config.toml
n_experts = 64
d_shared_expert = 0
router_score = "softmax"
balance_loss = 0.00644
lr_router = 0.000598
tie_word_embeddings = false
learning_rate = 0.0145
beta1 = 0.93
max_seq_len = 1024
dataset = "wikipedia_en"
Below are experts of layer 6 (counted from 0) of a mixture-of-experts language model. Rows are named router (the router's row for the expert), up (a neuron's input weights, with its number), down (a neuron's output weights, with its number) and show model dimensions 128-255. Each number is 500 + 50 x the weight over its row's rms, rounded and kept within 0 to 999. Numbers have three digits each.
After each expert's rows: "comes before" lists some tokens at least twice as common just after its tokens as in all text. This comes from a sample of Wikipedia text that the model never trained on. Tokens count by the router's weight.

# expert 46
router:549568543433476410544500467503562524441493490527588472466469591562571527569499485508509645490422430527460516528542510549446553448426470484548615559485474553518459546460565495482476526599431460509448458581565463446462475497448577562523519477543444538504444449470476510566537442380472509585483444517462496440471467563517471593485458473466430466523444538542536511398464538584504550410498
up0:464516447507449561469458532678547581513560450563502510536462522458513515524551485506441568497563464550600532494457438510563487445483549553518442396561549547430508529424445549482450476590436486526574491546558515456519471515595509566495550524507523476495461466505465419568451546505406514505520440457507507532552487389533469587605536535533563515579407516449547528561583500492487615427474
down0:620564549446579502571563512573532491522434572514535439537531473434505526411487549456466513511381493358529508450531501513509486506565495476494472523561462483419501442498504482455484501527527479434500587470530471513488397492488487464496511536469536535507515441553594615419423485442498518465459534430501505442520567427540470529446605516489494489519473546597500568454482477621594470490532
comes before: "The", "| ", "-", "=", "|", "=="

# expert 57
router:524613607434542512505497551430469542506448390551475555474512462619492381574516570616553486441461507507518452551409511476552569502566529544542500532527567468456487427519590472590434492498505428480447475494454499528572488522468368599434499492600471471490466470495477521377552450514482524480542543590522481484464462571559469434477400499467508539474537490508521508519467515457556528494443
up0:537413549563468445468559505515498509515519500571451463532508459439499430429488631486547513456514497558447550502433456572544470549551407537519455415552530415605508478488509587494488415522506537487589589508491510467571431459475501504528482475531502455463413454573535466461482496529485380516478512528429452524610428510497561409530570623435515631467473555592529451505429458458494521442548
down0:550360478534478434501517439503506510541445461546571492515429505458449516403469672466446412409488466543532497552512473511446465487511499521539508468554563427569430462386531553466568557467618485579572544585485496493621461546520513544484404461500507469526406534563467536437440495584538410502529429489502512460539525460447618519468401559590478593505539480497495522509486491531444520492494
comes before: "\n\n", " The", " He", " In ", " This", " In"

# expert 56
router:457430478549556443529468564429552588377482517518493459482453484537598478560512469480409499551563496518458491518477537432478624487494498525563492624469507511416448472426561513598440564576473521525439487524462446518489517547596447560486464571586538377478477537446500499485536590483512433407495548489489399521540431534441528481557498510451596553445475454514453448464411489450498505471502
up0:506427498568530524549442450516432546498537523386483458507481411441472422548519469459555472422450485499485499481569515507545489399564463432490496589494540401549457512508563457626524493499547427474571476532512465547481508455537431517456531546522375483422507460537522496470476503496520530472450532570438512499409495499507493439455596498550523447467484482528414531450432425467474428443556
down0:637561471572539523474538525533382488469572477475461458586548526586474504496559546445480545493531457564494499465451524474585426489503550455535461414578519505514453406473565533468512503426589422488483452537516491464447539460496558523465427470462539571532497509470564420537507430569498437546525506473490532447567646490594492495529457395536534570425537523519555574407483481568462606486579
comes before: "\n", "\n\n", " in", " in the", " is", " that"

# expert 7
router:491441532496517602535512515490526543412483553466520497547492465451499475471509522566504450549564473553558529487480442542467512516444497495442445560449428535421490496562504561479407475523518564556414503476513540542564555575461410558498462563580537426575485522516437484423472524495581501506489539475507535468484484440525518543585393579553440540555528516480528402530513575423477553427490
up0:478450513482549456485548570463503516504515600466489454506518521526549433514522538453482535418493522474535569515438508589497501436468456336519435556492565428514499471481499486438497482575559572551526433538527432618523547534501481487575569549599440535446517426437443531504532581382464567380524558516565440519441471484560441497472502519443456439466474402492500490513526517491499626503488
down0:501484516513468463435569500561606476531500413503450495512529528468469507447467567504518455506547616453566516492474471454504539583612455559478465506516489470444452448396507583481545483472535464533406540448580495532483540571476411461475484556456525536578543503613565496459485407578505445496437520469434548503434478556520528380412465498477487497534526504498562464417509475473551515571612
comes before: " | ", " |", ".", ")", "\n", "–"

# expert 31
router:521529413444561487433475450565484556486466418466447427486546513470455460550446502579581383595591469480470516586599506464499521490500515505499563538525532413559484453386382528429463592485492398551570497498554417482395533499532464434545522506432501518432457459467435395528470548423473496486466488391559566468488515430492484500449573536488443523550450517488462506531515485496572490529442
up1:511489548501498536560470516503467529440461485509491496483537396541546496474471430571400410432478408466444519547463595457506524482594528560463541529504460385555509496476573599558457592478547486515521471502490436488490558473471511516599495478523518513477542494528571539503395492505441406447568393416517472537489515557478462585442473586539542529491380598491495472460476451511477449447523
down1:522536556472538443513510528504476473515562510459450543498465466540513469478515595478543460423507492478525641627512523535587537488432472592553544528515410559539519484522488484548520443498572565581461466642460550539528585461444520512427573460474626481476490456474556499498481594488414524490403564517532590470539486439429436495522529581560516511546519439495594516484534460514479503516593
comes before: "1", "2", "0", "3", "4", "6"

# expert 14
router:548562576512451447504482458486528459468571586505557486470450517531575489496517459532539657523419510523415522596562455512468483451456501467531590499505536560456509508399563560533504509494506455510520421532529455526444416479490542581579572447550541497490502465527422554532490436466528458471446487546453500585471525567514468544516511519379444525555473455519589577471469610506465506390555
up0:576513579535458509493407579528676390461527546475485478534479564517490568494525544512487554469583481573543495555566432434431532449487557465468504551531455501589539473432422573427462486559490504461513456471473540511603462528599531493576482485465470503569509438540571416433523510534374492475459522403440466501513531503487535413546536515366517465455458516480467530464481440441532576448485
down0:556561549525526422464648364502480488420427448521499483590509467517511547550492522512563430483551459539429478553553577493493561468496553508496521466511497468422472498522361532513599470484552476503508558552533442483499462488563483449472528502518477449481444459466507506476462446576570506543531428576554537490619410518564547486546469504582451558495521635485491531497492498510544579454497
comes before: "| ", "|", "-", "- ", "The", "- M"

# expert 8
router:546402435414476406410453428488493445443538594491456461524480473423487461557462524561483466509523494402420538510457509487480505535456509531508481485518478448502534527455554469501406553556502486532461454565483460589494479570573494461496408568410510505550380406429540409495445579472444492534429524459516475536499488489526473479430492515444452566631542490528422463484478530444495486617486
up1:472523542543509454459590547516462514497573609607395548585363451497515524488417485565458451596508518538498480626503484473568512514565477642460555541529447588405534553434472420495584462517493534447407402392612488491496552484610528453440625500465417510585472485451535474472497543469503406501526484480473530544468547478461474540539468507500488498486513403534571564505532478521428497561490
down1:470581414516453515496473517526497518478463446493449452434536547467524520550534470501405513506569483475368456544528437516524529495467521476523453487407534553508497525596507387470446531514542412530464511451478576483573601486473519549500471497474473470451443502396470491489597554514466443487409487485429572445475466472479556519502440408534442427526526468435631433497435591540390524549486
comes before: "2", "1", "0", "3", "4", "8"

# expert 50
router:496459546497534571470442435536510517505459396449474498473462478509569539486500506627421526533501529454539460573577529538492531484508485508430444502580568555552485428490518507501480421438578526542391495509459511411536523458467379465459497517461542524463420382562474515479390570557493520525518530516521426454519488568509498464543434511480424439476500497525574482428457563483459446470519
up0:468458571498523471548465475391479547531476437607432566423392598432484491411478526491498553513449404522585516545525431481454610502459593500417471413597495520590422457512456495482467542583493526584469442444528488474519418441466431538507450453522504443431601559579498538517591577504524458560436458558458458485437440461507488473532511492363420563562478484496506482512450516451516521403478
down0:495524506557379463463503496575462525433440521421488481478491516482538515473478594548518547475597575455503399464532457540386504500491514484526452534496561518425441546523538491478572515555529359433576456454570570520522474491528483459398505520498440609529462473424505511462531594496502510423398480556526522429518499496484479468619499516480418439469429430481527441506518504491515458460569
comes before: "\n\n", " The", " He", " In ", "\"", " This"

# expert 47
router:563546539414497483407431407405516509477513444541444568508552557551530479472568589527521543525469474378463510408486442497586537330460519509548449431510525469415453533474545485467562464576473430468456471468561502506612459439471555456446500547558476479523462531444530505536490518403467527516489446571512526447389513438441452450543476476465530428513500502456527556453417508403494423482563
up0:525447451494502559474501409403432509572455479538560395472489468496527538463526521559540521547472427493462535453515553489487431444449557493483369467526564502495451513498469486492486468528520436555586492537394572453522452411448414538438358467557321519499411452527599569533451473521483595459527517496522559514523512486444551494551575494509526448477462513471400598517496590471510520518540
down0:619443471427496583439465446555505476501571507550550421538457552539496491466487453413495508499508596502581494392526556481559422543558541511542498462605522567459462503456431598424497466473504508578452596457508514465561562447479468494494518527587457516536544410648455514567524506477462480522560518563486471454589544591511514555460498500563546528445568531514501449412464512577467449555489
comes before: "\n", "\n\n", "ated", "ate", "ates", "ation"

# expert 62
router:569505423466537481441545504566502510455499434481492547471562507490452393560469584476570422459506533386410502447514572497548539485482543497541579538513590380544484562488480466508426543532564479487480491492586400466537555431547425443538381522463414403499442493495475432460485551465442499554398508550525546534457513592471490467458553466456422512500544477535552504524537478369427453511544
up1:616473494468432522496503512552452495462558568458518418498591538572583530523584570577473449589526535481468471470481513452508607494605452472477576519579470475563516604514472507506480525503563551520490465442552463471499546461445437490475572453485463375475424571578453458483529487603559342523458517480488493533558474451550524428491571478539493486519520508476551482592423504521501536511561
down1:502615415484595515449575471585488459489430474404564440402486495415517444548438498502558533458526549468490539608474415418453533546526360524504462437503575483439496512439541512446490492472440502543514494469440488489462457564638470531488511463518449593520417495523583458536507473482503560529544537419544453545389578449526441449462483478493476519529567465464475468520477465531472478505462
comes before: "1", "0", "2", "3", "4", "5"

# expert 10
router:569449458379495525413493458531530552576562576428438480507539497378442495521417503546529589593443515428541507511589576456582456535496541497553547437520441484607450501377421511473504480516522466506540521553512528465449503442525529494525536461510446535522497471463464476479476543474487533562510529514505633480483549482429469549484522580534525524472561544416588634609509470470527434450504
up0:365559571507453531566513521496553455508533468541531477433431437414467584533466414445493541439430471485487415480474478460537482471583508501490509501544476383526467412515415546527397474634567554576480474469542526427527567446510428518504459468552482573565571573482510640516501560498503604546506522506560574444501516548478521390567542546489538552533458548495567479425431493531509479506446
down0:510461516470553522498505527472517547522520462518463668588487463558626518542520536544505569484503534451455523556574412538532604552554534534541468548465559508554512468548462487513498491539518525482501438511579475549491505627471533382497577385533555459556465464519539552513425563576508466531504456518470535535558456504480485503504451528591437488548618485561449506545524549414554569455588
comes before: "1", "2", "3", "6", "4", "5"

# expert 55
router:518451460472613469466495551428494563508461431443485609537462490467444493520534417451494506561518407538423494385471445513491573487518489571557480591556508418524504524595504450559544475536449493528484492548467516527529491407558516557515543547587432476515495569511541564526510542576503478503461591535445489445410416436431461520599467566540447574458491467527565508432443529520507559492583
up0:593508476469477460488477517505558451496475507528479473471522566417458482392509470446524481451514486384496428457483518570516553523514541531458466476622463453543381541532531435434546474436447578412523519527489474452488489556518473507579477481519468491543498567596440490547481559505493450465485538525431533499526443549495451494466594473545495554493539435524482458533477455422498470455602
down0:476481504481504492573501521494555509509489517380562427442533492517606506345518539483537503526465534571603548493491535587565587623485454494536379452501510507440490511499504526542442463480407545557427620395439447533587482565563496541549580559469521589636479447449498502474436451522503487428473479449417501440579455500520525516537494494482536455502513452442511507489402418465407456543459
comes before: "\n", ".", ",", ")", ";", " and"

# expert 33
router:416442441446493418502496544414470464501478580501559523501553433524468585489487394451466437537555456560609537536423535504560506548489522451537569571455481458625514462507543454409416470515555546593386494506548528556478464638480456522505474530510422464556478530523453497472416521604431455560497475487525464489490517511490632549431503606461472534562513504499534532500539488446416485533501
up0:495510543484567532525536473491514544557504488488594517487478530629545550410568545423603519528502485542571494556510489554535527454515492440489544515496479494544460538503491473456582441478447513621574537501522530500465485485530471541502472492483588423503430412543439431485529474537476475481469426504389526461484527574533455484487519582567581482498476543481525633484486583492564623393496
down0:430439452523404511457522521480464375572522484445428535457558498458424404337480497529489530459559438423527536518442467587535505593473422462578437404510528495498538515534574396482589505591524441521496542429545511423498546497443506459434475578547445540476518492515478509527516542442602572517455553498543596558507594515549434489624500414529538528553524393606503496534526510485536475483495
comes before: ".", " | ", "–", ",", ", ", " |"

# expert 20
router:532539479426509466400431569421485460484512480522509427438396461533449493538532445502523545608464507400567443548449573528573590459574465550477427557503531520564532492511528549454495457562480479485418479511544490507516494529525475495514489510564467538619566490521469486532455500545497552575447568464560429524456535420579413537402485556412573446515509400550552525520514448560505479539578
up0:528642553500540440346574481555537501491591532554496498489471492446513456432468546534518428478454457499491531498502466509493616435581424580456533489523509447493513507545617529548542479441536496552507518471560507532521494497514426522509460452620524450529469546524449442466607579453493491449574550398512488484637455528469482490482492441452497510555547567377460493465549500504565498461429
down0:453467471516546530474467467473458503483442504528462518477525499506490450462565429462396520514505541518480520518446534493444509471593533440437555484411518499501480475564569532421466586590504491562524467569537407451414358443463529574511421422449474436518433426470530488564478481553477523650365499471516525494522533529566445487452461460526544528471525476606500515488496499479550438484538
comes before: " | ", ".", "–", "011", "015", "020"

# expert 52
router:496543416463514610587526511494580514457516477515610482479497489454481490553501413581558419566518569509596436508435494535500501442442510475535455610519499572469483483535528517600470503471459598492532462509524508521508543536416471483514501556475521465590633511545444539563509408511530487482594542458477486462486439431571485567546437528518488553506512504473552497473519566470428568412554
up55:517493501501564466482403549437470501432500569570425500481481542505516603486546413531528509445538553495503438555492467468527412547508549387558524484478475436509476425552471499610617550498556453491494520522460450472549441540575557480481568559425468488440511514531511446520492489464443489468577446537392513501498423512581453599481514504469450434483464561521477568477486435520416584523576
down55:600398539547521437594470512430496545578546479507455534508486516415369435563491469491487468420489440450524530522489546541561489591577482487557520511389425595469493537541559527510471480423474406555473517576502512536515493504511490435506541512541442464517472505514527459528541568426549549525562506383559494486525477518493528430527457506508500539436484398513432498490462490438519477522491
comes before: " |", "–", " | ", ":", ")", "."